Below are experts of layer 9 (counted from 0) of a mixture-of-experts language model. Rows are named router (the router's row for the expert), up (a neuron's input weights, with its number) and show model dimensions 64-127. Each number is 128 + 24 x the weight over its row's rms, rounded and kept within 0 to 255. Numbers have three digits each.
After each expert's rows: "gets" lists some tokens that make up at least twice as much of what it gets as of all text; "mostly gets" lists some tokens that are sent to it at least half of the time. This comes from a sample of Wikipedia text that the model never trained on. Tokens count by the router's weight.

# expert 52
router:115161115104126154109131101129140137116085120140119085112157108133129118116107156176123109147187151122103095176125119150174124135134092143169113098144108114110101099113138109101109172123106131
up0:143115162122086135119143165127119089131098144144106157119079131109100126145160106114157086093120154143126149094129142093159118131165085102142205166108128129117166142080139109122156120153078138
gets: " |", ",", ";", ":", ".", "-"
mostly gets: " FRA", " 1;", " ITA", "featuring", " Robert", " Brian"

# expert 30
router:091170107160130098111132112096125157128155141141121159158111112175138163123149125147100109093090122159175149136151142091133102143114113144149158166137138149132100127147143122090153147128136095
up0:133109132134117111128157138126085121159133144079120137138123090122123140125157154094132108129121152112139126121102121137164149112117138118119123163110128112124157127130140139099156132147150132
gets: " was", " to", " is", " he", " and", " He"
mostly gets: " they", " was", " were", " would", " been", " he"

# expert 77
router:098138122181118201134126134130133179131117063125135154109110109162160129145101120134132114149110147140069117168131131116179133100130172126100152171136133132129147140142104115116134136167105152
up0:059146158159160150150164158154110127153130113178152073105109089109126141104100111155134132134140136132147121095180155143122168103127099138160125154133147129150140076146120143163148107171095133
gets: " in", " of", " for", " to", " as", " with"
mostly gets: " became", " during", " into", " During", " become", " with"

# expert 59
router:092137094116079114141121130157167126138134116128081114155133123100070111123159097107146111156105129115113113115113155118076116124123148098155177115149152148087161137139148152156123146080156149
up0:096086122131138130169099130103097091140145104131134067135157120131122102146094162099169107160129140160162128101158177133118141135164143100142112146084080153115150123097158109120153133105102095
gets: " the", " in", " The", "|", "The", " his"
mostly gets: " the", " Succeed", "The", " His", " Since", " throughout"

# expert 72
router:116131101120146107123164132123089107130133127141121155131135120161105137113146111159131154145142135102101132094139180126195138117131153144131133111146124139094145098142094150110156125086148134
up0:120107151145118136085076187119124174145057126168104103141100112126136160107194122105184168068113118102135090130084094151114095105164151110075135139107159145143150140137152110139141154162105123
gets: " in", ",", " of", " at", " the", " from"
mostly gets: " near", " Royal", "From", " From", " joined", " von"

# expert 9
router:092165089135112147151115134177129129088066164151119116136110122124173148109126124132073157127155114165121120105128151103160112149085116119146157120147165148141123164157113131148141086162148105
up0:151135109161109137144133138093131147124088136098146123158126126092162106116146087115105110176114142152123102119089142130151093131166106154126129119173127147112104141109115137083112109123125126
gets: ",", " and", " that", " but", " they", " which"
mostly gets: " they", " but", " could", " which", " They", " if"

# expert 1
router:140092119062174136164089130149130106113148096161136137139084134110128151111092160107098116129110107111137143134121132142119117135105154146084148148090138120127131151127106112118126128140138088
up0:097149102139131094135162110126097167129149117155149179146134153075134130142137123127088143121126136144119134166134116177118136119129164123128098121140139132122115162144122113093100153170092150
gets: ")", "==", " ==", "===", "\"", " "
mostly gets: " ==", " ===", " took", " take", " Coordinates", " Succeed"

# expert 15
router:063132111178138109153112115126166113146126143138124136148130120120145168123120085129072147100091062163178180148172148154104088130109080148160119134101162167114133134169163157093141132156126084
up0:123139097125144171138106101153148136130142156104179138090119188127161146130093123090176158105124160133089122170118130146101129123161135082115109045136085161088123132101113155136125135114111148
gets: " was", " he", " He", " had", " who", " to"
mostly gets: " they", " San", " he", " who", " They", " she"

# expert 69
router:107134132135125133111051185085145151106129119171058141175135127088111127145155134109134120110134088122123132127151121111133091140136127087135148114119109105107141108112096098135156125107147102
up0:112147108114134130128112169159130106137096147149100103169111166110102119120124121112173092139181143152158131129125089123119092121138113137159123160120120103138145160138166134116137121071093145
gets: " in", " (", "-", "===", ".", "|"
mostly gets: " until", "During", " since", " •", "In", " Since"

# expert 74
router:118131104143132194119139145142113187136123139109147160164101109146128168094133135133132142120096084166102114106183107136187150137119153107153137084135111133113098111163146158142129112152140132
up0:147117123123130092148169060153097143157104160128190110129077111133156162147127152123123099128127089129128107116125103092154142085116130126149137113169103130135133135160160113137080125093122150
gets: " in", " |", " of", " was", " from", " at"
mostly gets: " until", " before", " After", " during", " after", " During"

# expert 47
router:113115110134122096136144122171157141103120104126123136090138107108168146141095162113113116144099145127148149100142156111119118134086122087131114133141143128141146128080143152109134143170141077
up0:128108104196116118153161122131142126106131133151161122111122116137091120117069122096112148134143162134095115154117112138145108092135151155116139163134137120144145119135111116097120113113143182
gets: "s", " —", ")", "===", "==", " ==="
mostly gets: " Coordinates", " JPL", " Genus", " ===", " Died", " TBD"

# expert 17
router:110134117160114135130126171085101095119138062127150159153106107188097145132123114190132127129085147095107132124100187133171135151139113141125103100150104097168129118113119155144165111143137136
up0:199140129101171091103125146108186116115123136105169133156106133134149078150147116145143131148098125151146090118118133141129093111144165173115164116122141141178112103094135191168139148075119153
gets: " in", " of", " at", " from", " to", " on"
mostly gets: " North", " at", " At", " In", " in", " within"

# expert 36
router:155130121071120100119166132101095118133134141111127145117122134183145125138145173164177069096167127137095121152106156138123132130122128108128156169124125148084183106159137128164117154103115188
up0:139147128131135139095100122139116155111081150096115137160110117106134131083128151145080108112157091152074113101138114077134104156150151130102114144155104133177118103186094169160103123145140095
gets: ":", "-", " |", "|", "=", "."
mostly gets: " became", " named", " become", "=", " appointed", " elected"

# expert 2
router:126098081129143103127120115110135132113130155163141088155143112120139118079068133142106131125153131131125148134148177150105131134139169114102114120139126166140110128139124142096174103169144107
up0:154114132085159110107130117109147147081113109083156112146133130109131101108129158128125161137078124148137144141068177156105176112113159145137146112104143157126136158094133157133138115146107131
gets: " which", " It", " it", " that", " he", " and"
mostly gets: " he", " she", " This", " what", " It", " There"